config.toml
experts_per_token = 2
activation = "reglu"
router_score = "sigmoid"
routed_scale = 1.0
vocab_size = 8192
seq_len = 1024
Below are experts of layer 5 (counted from 0) of a mixture-of-experts language model. Rows are named router (the router's row for the expert), gate (a neuron's input weights, with its number), up (a neuron's input weights, with its number) and show model dimensions 0-127. Each number is 50 + 15 x the weight over its row's rms, rounded and kept within 0 to 99.
Before each expert's rows: "mostly gets" lists some tokens that are sent to it at least half of the time. This comes from a sample of Wikipedia text that the model never trained on.

# expert 31
mostly gets: " American", " European", " Australian", " local", " British", "American"
router:73 33 32 56 69 62 81 53 85 73 55 44 66 50 62 57 72 44 44 43 69 68 35 55 81 36 55 59 53 49 46 37 52 56 44 18 32 22 58 42 45 55 38 66 50 45 38 53 25 61 51 62 61 35 68 61 50 25 75 68 73 84 39 59 66 54 48 46 41 31 39 26 63 36 45 62 57 55 84 37 48 79 57 43 68 56 63 54 55 64 69 57 34 32 61 70 64 38 66 47 49 62 40 73 56 52 29 47 61 13 26 60 51 59 54 42 66 54 72 69 61 59 46 54 30 64 58 48
gate0:57 24 72 76 29 36 56 74 57 25 47 56 54 31 51 49 57 45 44 23 46 84 44 11 67 66 32 42 54 43 67 29 38 38 69 42 35 64 50 26 48 21 31 76 43 38 39 54 56 68 77 76 49 27 47 48 81 56 46 69 73 51 66 55 30 31 37 34 41 51 56 51 45 63 54 65 63 50 56 53 39 56 35 44 69 32 54 53 65 25 43 68 62 53 77 57 46 51 53 39 51 51 39 42 67 38 38 41 26 34 49 77 43 35 36 54 39 51 45 63 50 50 35 71 18 43 74 44
up0:43 53 44 45 38 52 55 61 41 30 60 44 53 38 47 40 56 40 88 62 50 16 56 63 34 54 65 72 35 28 55 62 53 47 25 68 25 05 49 71 52 33 58 59 33 51 49 58 72 36 44 33 60 52 15 47 23 60 54 43 53 49 46 24 45 70 51 53 34 64 60 60 81 43 62 57 47 38 53 70 32 58 57 54 53 49 81 30 52 38 78 35 56 51 40 49 57 85 45 27 29 78 56 44 32 39 54 54 58 36 53 65 53 90 52 60 67 43 47 59 34 79 51 35 41 57 40 44

# expert 21
mostly gets: "š", "kka", "อ", "ุ", "uk", "hail"
router:70 23 20 40 66 90 68 57 50 50 44 47 70 47 46 36 59 45 47 61 49 41 53 77 48 60 33 37 26 21 47 60 64 65 46 36 57 34 32 31 67 69 46 59 40 37 43 75 49 45 53 61 59 21 55 25 45 35 70 55 37 54 84 70 38 68 22 42 36 64 20 24 45 56 61 64 35 41 85 52 28 80 55 33 41 38 34 45 69 70 72 56 65 53 55 62 54 44 60 63 51 56 50 76 45 49 50 43 67 56 33 69 56 45 35 33 36 43 64 37 67 43 52 44 53 60 59 41
gate0:40 70 14 51 60 73 51 72 50 55 73 73 63 66 53 51 61 47 27 27 48 25 36 63 57 51 65 66 48 59 57 51 67 67 40 49 54 43 55 47 42 55 44 24 49 39 58 39 57 33 41 67 51 60 52 39 48 55 36 45 39 58 55 73 47 55 36 60 91 81 31 27 24 29 59 55 34 55 55 63 36 44 50 67 48 58 56 28 22 74 20 62 62 82 55 48 61 51 76 43 38 65 17 86 49 52 46 33 37 48 64 42 47 19 45 52 28 37 73 55 55 36 63 62 63 50 69 43
up0:50 38 55 42 74 35 51 51 63 53 41 25 19 68 51 40 34 47 01 32 64 50 56 37 70 31 48 70 23 48 40 46 92 40 73 52 79 77 39 31 31 56 65 35 45 68 52 42 55 64 52 28 25 75 46 59 39 69 34 48 57 73 62 43 44 60 50 37 17 43 51 47 45 59 60 36 51 69 30 51 60 60 66 48 52 36 57 52 25 47 43 54 36 44 47 40 53 32 54 68 48 30 51 24 31 40 35 60 33 33 89 47 57 34 63 56 58 60 59 39 33 35 44 48 67 56 57 57

# expert 6
mostly gets: " imp", " def", " sp", " b", " f", " p"
router:53 47 38 49 25 53 32 56 44 74 49 56 30 31 71 61 80 42 38 46 62 36 47 63 61 25 58 48 54 36 12 45 45 70 32 46 57 47 58 44 53 47 42 74 57 35 48 67 36 70 59 55 54 22 79 26 30 44 53 53 64 45 61 52 71 37 56 38 49 20 35 25 72 42 54 48 52 47 56 34 70 42 69 43 48 46 52 30 26 28 72 61 40 33 54 54 60 51 37 59 53 47 24 89 87 51 39 48 53 46 56 87 49 43 20 50 41 53 44 39 63 76 79 65 44 56 37 56
gate0:66 55 62 52 44 65 36 33 27 65 50 52 56 39 55 51 54 26 43 80 49 24 56 48 44 32 47 63 13 20 63 41 59 33 44 50 53 38 41 41 53 28 38 37 34 42 43 54 33 56 28 49 50 46 31 39 69 70 67 33 87 41 50 33 60 78 55 47 34 47 42 59 60 54 26 76 39 43 48 59 88 44 39 30 35 53 45 48 57 27 51 45 44 55 49 35 51 37 26 22 42 38 45 48 75 44 87 59 75 20 47 83 55 35 45 33 41 49 48 48 42 31 63 69 31 40 60 69
up0:30 72 53 63 45 64 50 42 65 92 36 65 60 40 71 66 21 52 31 62 66 53 31 49 63 79 63 32 38 12 44 42 64 34 51 51 37 49 42 41 23 61 60 33 59 39 49 58 76 43 38 60 30 37 55 50 44 45 56 44 20 46 78 52 78 46 54 53 52 43 59 35 63 49 35 58 68 60 26 31 60 63 45 47 61 68 39 58 60 58 40 31 45 34 48 54 63 66 62 50 38 71 26 34 40 37 59 45 35 12 59 64 44 53 51 58 36 31 42 62 76 51 70 20 70 42 40 76

# expert 42
mostly gets: "ová", "enberg", "owski", "ović", "sson", "ński"
router:61 44 35 52 84 80 89 49 73 47 30 36 54 25 39 60 60 41 42 64 69 56 60 59 58 54 35 42 44 33 43 43 68 52 57 35 69 39 36 41 59 50 34 62 28 47 53 63 23 68 68 61 65 00 67 43 52 37 74 52 51 51 40 71 69 66 18 43 45 59 34 12 51 55 61 46 50 35 79 33 38 64 47 28 48 33 45 38 56 70 60 51 60 32 42 58 64 55 62 52 41 62 51 52 55 59 51 09 68 47 51 64 68 50 31 62 62 40 66 55 50 39 55 73 53 56 68 42
gate0:35 61 64 80 57 78 92 50 63 46 40 48 56 51 66 20 58 30 38 39 40 30 71 72 63 72 58 42 34 65 44 44 42 57 33 52 55 31 48 60 46 61 43 56 36 68 60 66 08 70 49 70 43 23 16 65 42 40 48 34 56 59 47 72 52 21 38 44 34 29 35 62 49 46 42 47 47 60 52 50 22 62 32 57 64 46 71 44 60 29 60 73 53 42 30 38 64 97 67 52 43 66 60 47 55 51 55 52 48 48 51 79 56 60 34 53 66 36 69 42 50 50 47 32 51 60 60 48
up0:40 48 75 40 50 28 33 48 52 55 40 73 42 23 45 47 62 60 47 47 59 80 38 36 55 57 61 56 56 55 47 41 46 53 47 50 39 45 51 17 51 69 39 57 41 55 68 39 60 58 31 52 50 59 75 38 50 63 34 28 53 57 61 47 43 88 61 04 55 60 51 47 61 46 28 55 51 36 42 66 55 76 52 82 45 61 44 53 66 55 58 67 55 44 37 59 22 38 77 51 53 64 59 23 72 32 21 22 33 60 34 33 59 78 59 18 25 70 52 56 61 47 59 55 49 87 50 30

# expert 54
mostly gets: " Supporting", " seven", " six", " four", " nine", " five"
router:45 35 39 48 67 59 62 63 60 55 37 50 61 63 71 48 61 55 43 51 35 57 63 52 55 39 50 52 70 26 21 49 68 61 44 22 45 39 37 54 33 69 44 72 45 45 39 61 33 49 75 62 51 69 67 42 36 53 53 21 54 46 53 36 64 67 25 23 13 62 34 48 82 38 34 53 59 19 67 06 60 61 56 62 67 53 60 65 75 64 41 68 39 43 62 63 71 25 38 55 48 57 15 69 81 64 42 51 58 42 56 83 44 49 51 48 43 54 48 37 45 27 68 39 38 48 47 56
gate0:30 38 37 77 61 25 57 50 62 65 54 58 30 57 41 67 58 51 37 38 38 37 60 51 46 60 63 53 62 71 32 61 27 44 51 26 32 37 35 36 50 69 62 34 14 55 34 38 62 42 94 42 59 18 59 36 52 40 54 54 40 35 51 49 81 59 43 29 52 29 63 57 56 58 63 63 44 49 44 35 55 69 37 44 70 49 52 67 73 74 80 69 57 55 43 44 67 71 52 35 53 54 28 43 41 73 69 58 33 54 42 08 74 26 55 47 53 51 49 33 53 52 47 61 33 52 25 72
up0:40 50 73 57 63 36 55 75 29 32 63 50 42 58 74 70 62 42 52 62 67 58 66 41 41 35 35 50 53 32 17 55 56 23 49 30 40 57 46 29 58 75 57 57 48 19 57 72 29 27 52 38 45 64 60 42 60 61 45 35 62 47 49 63 30 56 57 60 66 53 58 14 53 50 60 44 31 51 22 54 57 47 57 63 86 29 44 59 46 51 65 60 43 56 43 59 56 71 53 15 53 35 43 52 53 73 68 44 73 41 64 58 56 52 38 24 69 28 13 71 55 27 63 64 45 20 50 30

# expert 57
mostly gets: " Your", "{\\", "'", "’", " You", " arrive"
router:68 32 35 43 54 55 53 85 46 59 50 51 39 34 44 50 48 37 41 57 32 62 57 58 48 51 48 40 38 12 33 48 65 59 14 29 39 19 26 44 12 73 33 67 49 41 31 41 50 60 66 62 62 36 50 43 60 42 72 34 39 44 39 63 53 73 34 39 25 53 31 26 41 37 31 33 71 47 56 29 60 53 72 32 48 34 26 40 49 54 63 68 63 27 43 73 74 48 65 33 58 72 28 73 60 32 42 54 59 20 58 51 62 55 44 50 61 68 39 47 54 44 58 54 40 70 71 36
gate0:44 37 68 48 74 19 67 67 56 68 65 82 30 49 39 56 56 39 55 55 58 61 46 54 55 35 59 35 42 35 37 55 78 38 41 42 61 47 35 44 21 31 49 25 52 26 41 29 48 31 28 42 55 52 49 49 54 35 35 63 57 57 68 43 42 81 49 26 60 46 35 21 68 32 71 90 52 58 41 55 75 69 56 36 65 66 43 56 63 72 50 41 51 66 44 31 65 37 55 62 82 44 33 54 64 22 56 66 70 31 60 25 52 56 26 57 36 51 39 37 58 41 76 28 61 56 56 40
up0:67 67 38 75 80 31 49 36 38 49 71 71 61 53 56 60 46 48 91 55 36 35 47 38 50 31 55 15 33 53 63 53 33 43 43 36 37 59 09 68 39 42 35 40 43 56 37 46 49 65 56 38 39 50 52 30 62 35 72 56 65 48 52 88 54 68 19 57 36 48 38 11 42 41 53 72 49 42 58 48 72 55 65 26 41 50 63 33 63 45 56 60 59 36 64 51 67 36 36 57 51 26 55 57 51 61 46 69 61 64 62 41 74 29 65 37 25 59 40 32 31 55 54 36 40 57 67 27

# expert 63
mostly gets: " arch", " dis", " trans", " moved", " integrat", " inter"
router:71 43 32 44 36 64 44 56 47 59 50 50 29 40 54 53 69 44 43 46 37 28 48 63 67 26 59 57 49 30 28 34 67 54 44 46 39 29 54 47 38 52 38 75 64 41 17 64 45 51 65 67 52 53 90 33 33 42 51 37 58 63 38 43 57 51 37 36 53 38 45 24 97 40 48 37 32 38 81 24 64 57 82 33 59 56 43 53 38 39 40 47 43 34 46 64 78 52 42 57 60 46 30 57 93 58 52 56 52 28 52 74 77 50 33 61 49 48 34 47 45 66 91 44 38 44 46 45
gate0:39 25 61 56 65 61 85 66 51 53 34 46 49 32 47 75 41 60 52 49 11 18 57 52 51 53 37 02 42 52 27 52 57 20 64 61 56 37 36 49 44 47 21 42 67 53 48 71 64 54 52 55 38 57 65 29 51 56 40 46 32 68 62 14 58 45 36 60 59 56 36 48 59 37 40 38 43 20 61 42 67 62 80 48 21 43 60 27 45 56 70 54 38 47 44 56 56 27 32 76 51 37 59 70 52 48 28 46 66 50 39 61 56 41 35 59 60 44 45 53 41 33 49 40 77 26 46 78
up0:46 44 60 57 62 65 53 66 52 34 46 31 32 48 36 49 60 63 47 46 09 40 60 58 49 56 40 38 33 77 42 45 45 49 51 65 59 63 65 91 48 45 69 32 73 52 55 61 71 53 35 29 57 47 56 56 37 25 30 62 68 56 47 25 19 82 30 47 34 37 46 70 40 15 30 35 49 34 72 42 75 39 63 45 45 39 70 56 42 53 50 43 70 61 41 35 47 52 43 35 50 42 25 75 56 43 14 36 51 67 40 69 79 60 42 33 50 49 44 41 71 56 50 55 32 31 49 78

# expert 41
mostly gets: "depend", " Phyl", "tempo", "agno", "vari"
router:59 41 50 21 35 62 25 43 31 42 48 67 55 30 47 54 49 57 42 52 31 41 32 89 51 61 46 58 38 15 14 53 62 54 54 40 46 44 34 57 64 38 35 82 49 32 34 77 45 56 65 48 49 31 68 39 44 53 50 20 39 39 58 60 64 27 40 38 37 58 53 21 74 49 50 56 76 27 33 33 57 48 48 25 31 48 38 49 58 65 49 44 49 58 84 70 56 54 55 68 65 47 47 67 75 41 43 41 62 56 60 71 57 44 35 43 66 59 48 36 56 76 95 42 47 68 39 44
gate0:40 35 56 55 43 35 74 86 69 50 22 37 57 36 14 44 50 54 25 57 47 53 48 53 60 72 33 31 32 77 32 45 81 40 53 40 50 64 41 39 41 60 55 57 61 54 19 42 27 58 37 36 54 29 46 57 49 36 34 70 67 49 41 53 45 58 82 51 50 45 52 50 59 56 35 52 31 38 58 45 34 62 42 45 49 43 87 53 70 46 56 48 71 63 52 52 42 19 75 26 56 45 30 43 65 52 20 58 39 48 52 59 40 56 40 63 38 59 62 60 20 56 80 47 58 52 11 20
up0:64 59 54 45 50 59 52 73 57 37 39 35 59 70 28 38 81 48 57 67 71 50 40 99 59 75 41 26 29 62 41 33 57 53 45 56 28 67 55 54 66 64 36 37 62 19 19 60 36 33 15 51 27 48 41 58 53 43 31 45 54 29 55 41 37 67 52 75 65 60 43 56 51 74 17 32 51 39 34 25 42 43 29 69 42 38 60 55 72 50 44 58 48 51 63 48 53 40 69 44 36 45 44 37 63 43 27 30 55 47 44 69 28 71 42 43 52 39 61 47 22 51 64 56 37 51 29 30

# expert 28
mostly gets: " against", " joined", " scored", " Won", " starring", " won"
router:36 24 22 34 53 58 78 45 55 44 58 47 46 35 67 47 58 40 32 47 59 58 38 70 42 47 41 22 17 44 41 52 73 47 72 23 31 39 48 25 51 73 63 73 52 53 58 99 44 77 63 60 49 42 59 30 20 24 65 49 57 54 65 49 63 47 44 23 58 53 32 58 42 31 43 64 52 47 52 29 48 44 57 44 37 35 46 59 57 48 39 51 63 36 55 74 80 53 59 40 32 55 20 63 69 51 18 43 67 36 56 73 43 59 53 59 44 39 54 37 57 61 54 46 40 67 28 20
gate0:37 46 39 57 55 67 31 51 34 59 52 50 45 75 52 38 38 32 54 45 36 29 49 63 31 51 54 39 58 53 64 27 64 67 49 48 66 23 48 12 55 63 45 51 69 79 51 48 51 52 30 39 34 42 32 56 38 13 23 63 22 45 26 62 70 47 49 42 37 52 46 50 56 65 26 56 36 59 51 36 41 44 57 83 53 63 73 45 72 70 56 60 41 39 37 62 62 54 34 51 39 42 14 55 43 31 32 58 51 19 53 63 57 63 23 79 61 70 61 06 45 40 36 51 59 42 35 38
up0:82 42 47 33 43 55 53 71 51 60 41 26 64 38 74 47 61 61 81 45 46 37 57 60 50 48 21 32 57 46 48 54 52 37 53 60 42 52 61 61 65 59 45 22 47 37 58 25 58 43 67 39 62 43 50 52 68 58 73 61 36 65 22 44 88 52 39 41 61 57 61 36 31 84 65 58 52 47 47 47 32 22 42 54 47 60 33 74 24 55 70 50 38 35 53 46 64 67 28 70 48 68 55 82 46 18 57 44 27 75 58 60 49 33 37 29 58 43 45 53 41 18 41 36 36 30 27 25

# expert 59
mostly gets: " within", " across", " near", " from", "From", " William"
router:41 09 32 29 60 51 47 43 52 36 58 54 37 25 71 45 48 27 45 74 60 51 55 77 65 38 35 44 35 45 41 27 71 53 40 38 64 38 54 32 61 52 37 56 51 24 42 54 19 86 52 34 59 33 70 32 13 48 78 35 64 84 66 42 44 80 55 56 48 57 29 48 61 45 57 57 39 40 65 38 51 65 46 38 54 32 38 54 50 42 47 61 59 20 58 61 46 30 59 45 48 52 39 62 65 70 58 36 49 19 48 72 43 52 55 51 41 32 53 25 55 61 63 29 34 77 43 29
gate0:28 40 17 73 70 35 33 36 57 59 63 26 27 41 48 46 42 45 44 46 69 73 65 75 67 58 65 61 48 61 39 48 66 46 54 24 48 54 60 36 83 73 33 36 49 20 44 51 38 35 67 28 69 24 44 40 60 29 52 52 57 81 65 48 50 48 52 44 72 57 61 48 74 55 21 60 67 51 58 63 35 43 36 64 29 35 60 67 58 46 48 87 62 58 51 65 39 62 74 51 42 32 36 70 46 58 46 36 49 33 66 57 41 58 53 57 61 53 59 59 45 52 29 67 55 80 31 15
up0:31 59 42 79 85 43 24 55 36 47 59 40 63 36 70 70 67 49 29 40 74 43 64 32 78 75 64 58 26 73 39 55 76 49 68 64 57 42 48 73 75 52 53 44 52 30 34 41 46 86 68 31 78 48 23 47 68 49 28 68 50 37 73 38 57 73 56 63 60 39 47 23 65 44 32 54 49 54 40 63 43 52 54 49 36 29 63 58 48 35 45 69 49 36 60 58 57 42 46 41 46 47 49 51 48 59 52 39 50 36 63 64 34 45 57 70 37 51 74 38 52 54 56 83 55 75 31 19

# expert 19
mostly gets: " ±%", " political", " cultural", " religious", "educational", " Votes"
router:55 23 42 33 43 56 55 74 75 46 66 56 55 58 72 48 73 28 35 38 54 46 69 78 65 21 29 50 41 42 13 54 83 55 55 42 40 29 59 31 43 62 48 61 52 38 47 57 37 38 55 72 40 38 59 36 38 48 57 39 58 67 54 37 51 82 36 25 33 50 47 32 66 29 55 40 54 36 73 28 48 70 56 19 64 58 67 59 33 59 71 61 71 53 76 54 61 32 45 77 43 54 19 72 65 47 34 56 67 41 45 70 58 45 45 47 34 23 48 39 58 32 56 54 24 58 49 53
gate0:61 44 34 53 39 30 63 46 62 33 60 60 27 62 48 76 38 52 42 73 28 63 18 74 71 60 44 55 34 63 40 71 78 55 17 54 48 62 66 60 77 43 36 77 47 61 49 33 58 56 69 72 64 45 49 30 32 59 57 48 37 70 40 38 49 44 49 34 43 48 31 43 64 26 57 24 55 60 61 38 64 43 31 31 58 24 39 54 52 36 57 54 38 30 54 49 42 78 51 58 73 60 64 66 66 58 69 65 47 23 50 70 42 23 89 51 47 49 50 53 58 35 75 24 62 35 60 63
up0:68 58 41 41 47 43 55 83 58 49 35 46 59 50 30 68 65 35 63 50 59 34 44 35 44 41 65 43 52 41 62 54 39 53 59 50 56 59 25 43 23 44 27 06 35 36 19 53 62 69 40 44 71 74 34 42 61 71 29 28 45 42 55 63 70 38 36 75 77 64 42 64 43 44 36 59 32 54 53 55 35 39 52 54 64 64 59 41 62 48 29 49 36 81 26 40 61 47 52 39 56 32 38 63 86 44 38 54 38 50 35 73 33 62 58 45 39 24 82 30 43 45 58 38 50 38 78 21

# expert 52
mostly gets: "---|---|---|---|", "|---|", "|---|---|---|", "|---|---|"
router:55 29 24 46 68 50 50 53 74 71 45 65 52 45 45 56 85 35 63 56 54 47 45 74 79 43 47 57 51 43 27 53 77 61 41 37 50 48 51 41 57 76 30 65 40 56 43 84 60 57 58 65 78 21 55 50 43 57 72 36 24 56 35 51 48 34 32 40 32 54 60 38 53 29 50 31 45 53 86 25 60 50 52 05 64 50 43 49 55 32 53 59 47 77 74 41 52 36 64 53 60 47 57 57 62 60 24 20 47 25 45 69 62 58 46 59 45 28 42 49 64 49 73 65 39 78 52 37
gate0:76 61 38 48 40 19 72 54 66 26 82 44 56 63 44 50 33 63 50 47 35 48 36 57 43 36 54 32 53 70 47 52 28 49 65 36 64 38 58 61 61 39 75 48 82 18 68 61 57 38 54 72 65 44 39 35 50 58 50 50 39 41 28 57 34 60 56 62 39 55 24 58 47 41 44 39 35 45 54 20 49 62 41 50 52 77 45 43 54 54 69 47 39 66 54 65 50 78 53 40 42 63 33 34 36 51 30 31 39 31 64 67 81 41 30 84 65 45 72 69 73 31 54 20 41 42 70 27
up0:31 64 86 62 44 75 32 64 25 29 20 52 41 49 35 52 58 58 58 49 51 67 82 83 56 41 39 53 72 41 58 57 35 58 61 49 51 67 56 60 74 69 51 56 54 79 41 63 43 52 50 24 48 23 69 50 53 45 48 77 72 38 14 56 59 53 32 43 38 55 42 50 53 31 60 68 46 55 24 40 64 52 56 48 55 34 40 49 41 35 27 42 39 24 68 39 76 46 47 39 64 56 55 51 50 53 50 60 33 38 54 54 42 64 47 00 47 61 64 45 31 26 42 39 46 74 48 77

# expert 22
mostly gets: " could", " may", " would", " must", " will", " cannot"
router:65 42 21 61 57 69 54 72 58 43 61 31 40 35 61 55 54 22 45 61 43 33 56 73 43 40 38 67 48 45 26 49 71 74 33 46 48 20 35 45 58 56 34 57 29 24 58 65 59 83 66 59 37 23 73 52 51 57 82 44 45 69 42 48 51 74 39 52 47 44 28 30 56 53 60 28 65 37 53 28 60 68 50 37 51 47 34 41 40 41 53 50 54 54 49 61 60 29 57 48 62 33 43 91 71 47 34 23 72 43 61 68 75 68 69 34 40 37 54 24 67 47 65 54 48 75 71 49
gate0:43 74 08 65 06 47 44 48 67 32 59 57 52 54 50 26 16 57 55 58 40 39 57 58 36 58 33 67 27 33 37 45 41 54 29 31 64 00 26 64 50 36 42 53 42 51 33 73 60 43 59 52 55 49 59 56 52 37 67 28 59 51 33 72 36 41 63 56 33 29 58 47 50 64 48 48 41 49 50 51 34 52 50 59 86 56 44 67 45 42 53 42 43 55 41 51 73 33 66 71 74 47 25 48 65 52 48 55 41 68 48 53 20 57 49 53 63 44 36 57 65 52 32 55 54 83 85 42
up0:58 58 69 49 58 62 32 55 58 57 63 53 44 42 29 74 79 39 43 65 66 41 42 34 68 30 30 46 77 62 34 74 70 44 37 36 57 50 58 44 50 28 23 48 44 49 19 36 69 43 44 52 75 55 23 36 49 68 30 62 73 72 57 49 43 31 37 53 40 48 43 43 48 51 45 28 47 48 47 80 56 37 59 63 00 46 68 64 47 62 33 76 48 70 59 32 37 67 55 45 38 50 64 29 41 51 62 48 57 43 72 83 62 32 51 44 50 38 71 51 60 56 77 44 64 54 63 44

# expert 16
mostly gets: " &", " /", " ×", "featuring", " or"
router:82 01 42 50 64 74 59 62 50 51 67 47 59 53 60 37 60 32 55 51 30 43 49 66 48 34 42 45 25 41 36 25 79 70 41 32 28 20 41 55 44 71 40 50 29 43 53 65 24 77 78 41 52 44 53 38 48 43 62 29 56 53 75 57 76 80 40 51 33 57 45 44 55 09 47 56 45 39 86 38 56 53 53 39 64 62 51 48 38 52 64 69 57 49 68 37 38 46 55 47 29 34 44 51 65 38 56 41 51 35 32 69 43 45 57 54 30 48 62 41 40 42 59 45 42 88 54 36
gate0:48 28 21 60 50 63 48 30 49 82 60 48 78 55 57 52 35 64 36 58 52 61 68 31 40 46 36 48 42 25 56 46 52 46 48 39 25 26 32 47 27 66 32 71 41 38 49 63 55 66 66 50 70 54 50 57 37 20 77 57 33 49 71 33 51 42 35 42 54 47 49 80 24 39 58 62 56 38 72 51 61 08 76 25 59 43 28 78 36 23 38 69 28 62 64 41 52 34 75 67 45 33 39 46 42 37 52 36 47 59 58 60 33 56 28 53 36 49 36 16 47 37 48 57 57 60 46 57
up0:65 31 51 48 52 63 49 64 47 63 71 77 62 43 50 30 38 58 63 53 25 74 48 52 37 54 30 31 22 46 59 36 61 69 61 61 51 21 66 42 29 42 44 73 37 51 67 45 57 64 58 47 80 62 38 49 68 71 74 39 33 44 69 56 42 44 32 53 83 33 40 65 33 39 58 39 61 41 87 48 45 44 62 37 50 35 53 56 45 47 49 59 51 60 39 08 71 22 58 64 36 39 25 47 55 42 58 52 22 41 54 58 70 23 33 57 60 62 86 46 42 64 60 57 31 66 73 54

# expert 34
mostly gets: " \"", " “", " Animali", "‘", "===", "=="
router:54 45 32 50 45 54 38 56 67 51 60 33 41 27 55 48 73 30 17 44 54 63 81 67 50 23 42 53 46 55 42 59 47 52 27 42 31 38 41 55 23 49 52 41 37 41 39 66 37 45 64 77 61 54 66 35 44 52 46 38 49 48 62 36 56 45 29 26 33 52 49 21 70 21 58 57 37 31 76 38 65 51 49 32 54 52 58 36 24 44 67 47 85 50 70 67 61 54 72 53 38 47 09 48 57 36 20 38 67 19 50 40 64 57 60 44 43 15 73 44 49 60 64 74 35 49 34 53
gate0:64 29 64 49 45 41 44 74 78 55 46 47 74 25 37 50 44 41 33 67 57 20 36 49 47 65 50 51 49 65 59 21 60 39 45 57 66 68 26 39 65 44 62 26 54 61 68 39 53 51 48 68 37 47 68 17 44 65 59 62 43 51 31 52 33 19 59 43 46 62 75 32 20 47 85 30 62 49 81 54 52 34 79 42 39 57 73 49 40 47 53 59 56 49 65 43 60 55 49 85 28 34 39 57 40 41 74 64 55 38 38 64 44 43 71 40 40 72 73 42 72 55 65 38 45 53 38 79
up0:40 33 34 66 55 49 34 71 59 53 55 57 87 36 52 70 52 35 38 47 57 38 43 50 45 51 34 42 65 71 47 27 33 37 44 58 67 80 54 48 74 32 75 37 36 38 52 23 75 56 40 56 66 55 63 55 30 40 63 57 60 71 57 36 41 32 35 46 40 78 57 10 42 35 37 51 58 39 69 53 37 39 81 63 34 50 57 47 33 46 72 64 44 46 56 51 75 58 50 76 44 56 51 33 52 54 62 59 56 40 36 45 23 53 90 41 75 70 53 48 47 47 72 18 64 59 39 76

# expert 7
mostly gets: "Despite", " among", " provides", " contains", " stated", " containing"
router:46 38 41 29 47 55 48 62 47 39 65 54 54 46 53 46 59 57 58 61 66 42 40 84 51 51 55 22 13 51 19 46 51 62 45 34 42 46 55 18 61 59 34 44 33 54 46 79 55 72 52 37 51 33 55 41 47 57 63 46 47 58 41 65 59 71 59 45 46 49 08 43 50 63 58 55 38 34 61 24 59 60 48 48 39 63 41 36 43 34 37 45 79 53 61 61 66 28 42 18 48 30 39 51 68 35 37 49 75 37 64 64 87 60 78 48 66 57 76 23 48 82 70 58 56 66 18 31
gate0:63 51 32 49 66 43 36 72 53 65 49 56 36 57 63 57 58 43 29 84 55 54 38 60 81 42 37 40 24 68 56 33 68 25 40 63 42 35 56 46 58 45 53 46 73 40 33 69 46 81 64 52 47 39 54 55 53 67 79 70 59 58 56 34 40 44 50 86 58 71 66 78 77 46 56 47 50 68 69 42 46 43 32 45 32 58 37 49 36 11 78 64 52 77 42 79 60 41 37 41 73 57 32 43 39 32 58 38 75 57 54 73 69 63 51 52 56 59 44 45 53 52 53 65 63 90 50 48
up0:60 51 34 65 73 40 46 75 53 47 38 55 35 37 66 59 41 52 33 85 52 58 38 80 38 42 50 37 41 71 29 35 68 66 32 80 18 34 70 48 52 49 63 25 51 51 63 59 29 60 47 46 62 37 55 50 59 83 73 39 61 40 48 58 45 46 53 56 55 70 50 76 57 43 68 50 40 63 70 45 67 65 43 51 81 55 16 42 67 15 56 50 67 62 22 55 70 38 46 35 43 61 23 61 42 69 41 32 50 34 42 48 83 67 42 66 47 59 31 39 30 53 39 47 60 72 40 46

# expert 45
mostly gets: " until", "In", "On", " In", " before", " mid"
router:43 39 40 48 56 55 54 64 46 51 62 20 32 61 62 63 54 40 57 61 78 21 54 75 61 39 08 45 48 45 46 50 94 45 55 21 63 45 42 43 44 43 38 77 32 60 36 72 60 70 71 49 43 35 64 23 22 64 51 40 62 71 35 63 54 54 38 64 64 68 26 39 77 48 59 49 50 12 41 11 80 41 57 31 45 44 48 39 55 57 56 47 41 58 60 60 54 31 53 31 53 56 42 57 47 61 48 15 58 44 49 71 52 58 43 46 48 22 59 48 56 67 74 38 42 56 46 44
gate0:52 56 74 30 52 40 45 25 53 49 61 56 61 22 67 39 46 36 56 44 62 41 71 39 66 28 42 24 50 15 74 38 61 46 55 41 44 50 46 36 44 54 51 65 59 68 59 73 56 74 51 50 29 48 34 31 38 69 19 51 33 34 58 80 31 39 52 67 63 40 49 42 59 25 67 49 38 45 69 61 59 74 78 90 48 69 40 35 74 89 53 50 57 44 35 49 67 28 35 30 58 58 41 48 29 48 52 52 68 17 38 60 71 45 47 46 43 34 38 41 57 44 55 61 51 45 48 23
up0:66 56 64 85 57 26 60 38 68 39 80 63 44 37 26 54 68 41 56 56 54 09 57 57 83 56 56 41 79 46 58 37 53 74 47 44 31 40 50 56 77 50 61 25 51 24 29 55 47 52 60 39 82 68 81 62 75 62 53 57 41 43 53 56 37 51 44 55 46 46 62 73 69 76 47 50 80 76 46 66 62 17 34 55 56 32 44 73 38 44 42 54 29 60 69 56 45 63 48 52 56 54 50 51 39 28 40 69 59 31 65 44 42 57 45 44 45 52 51 43 71 59 62 68 57 27 40 71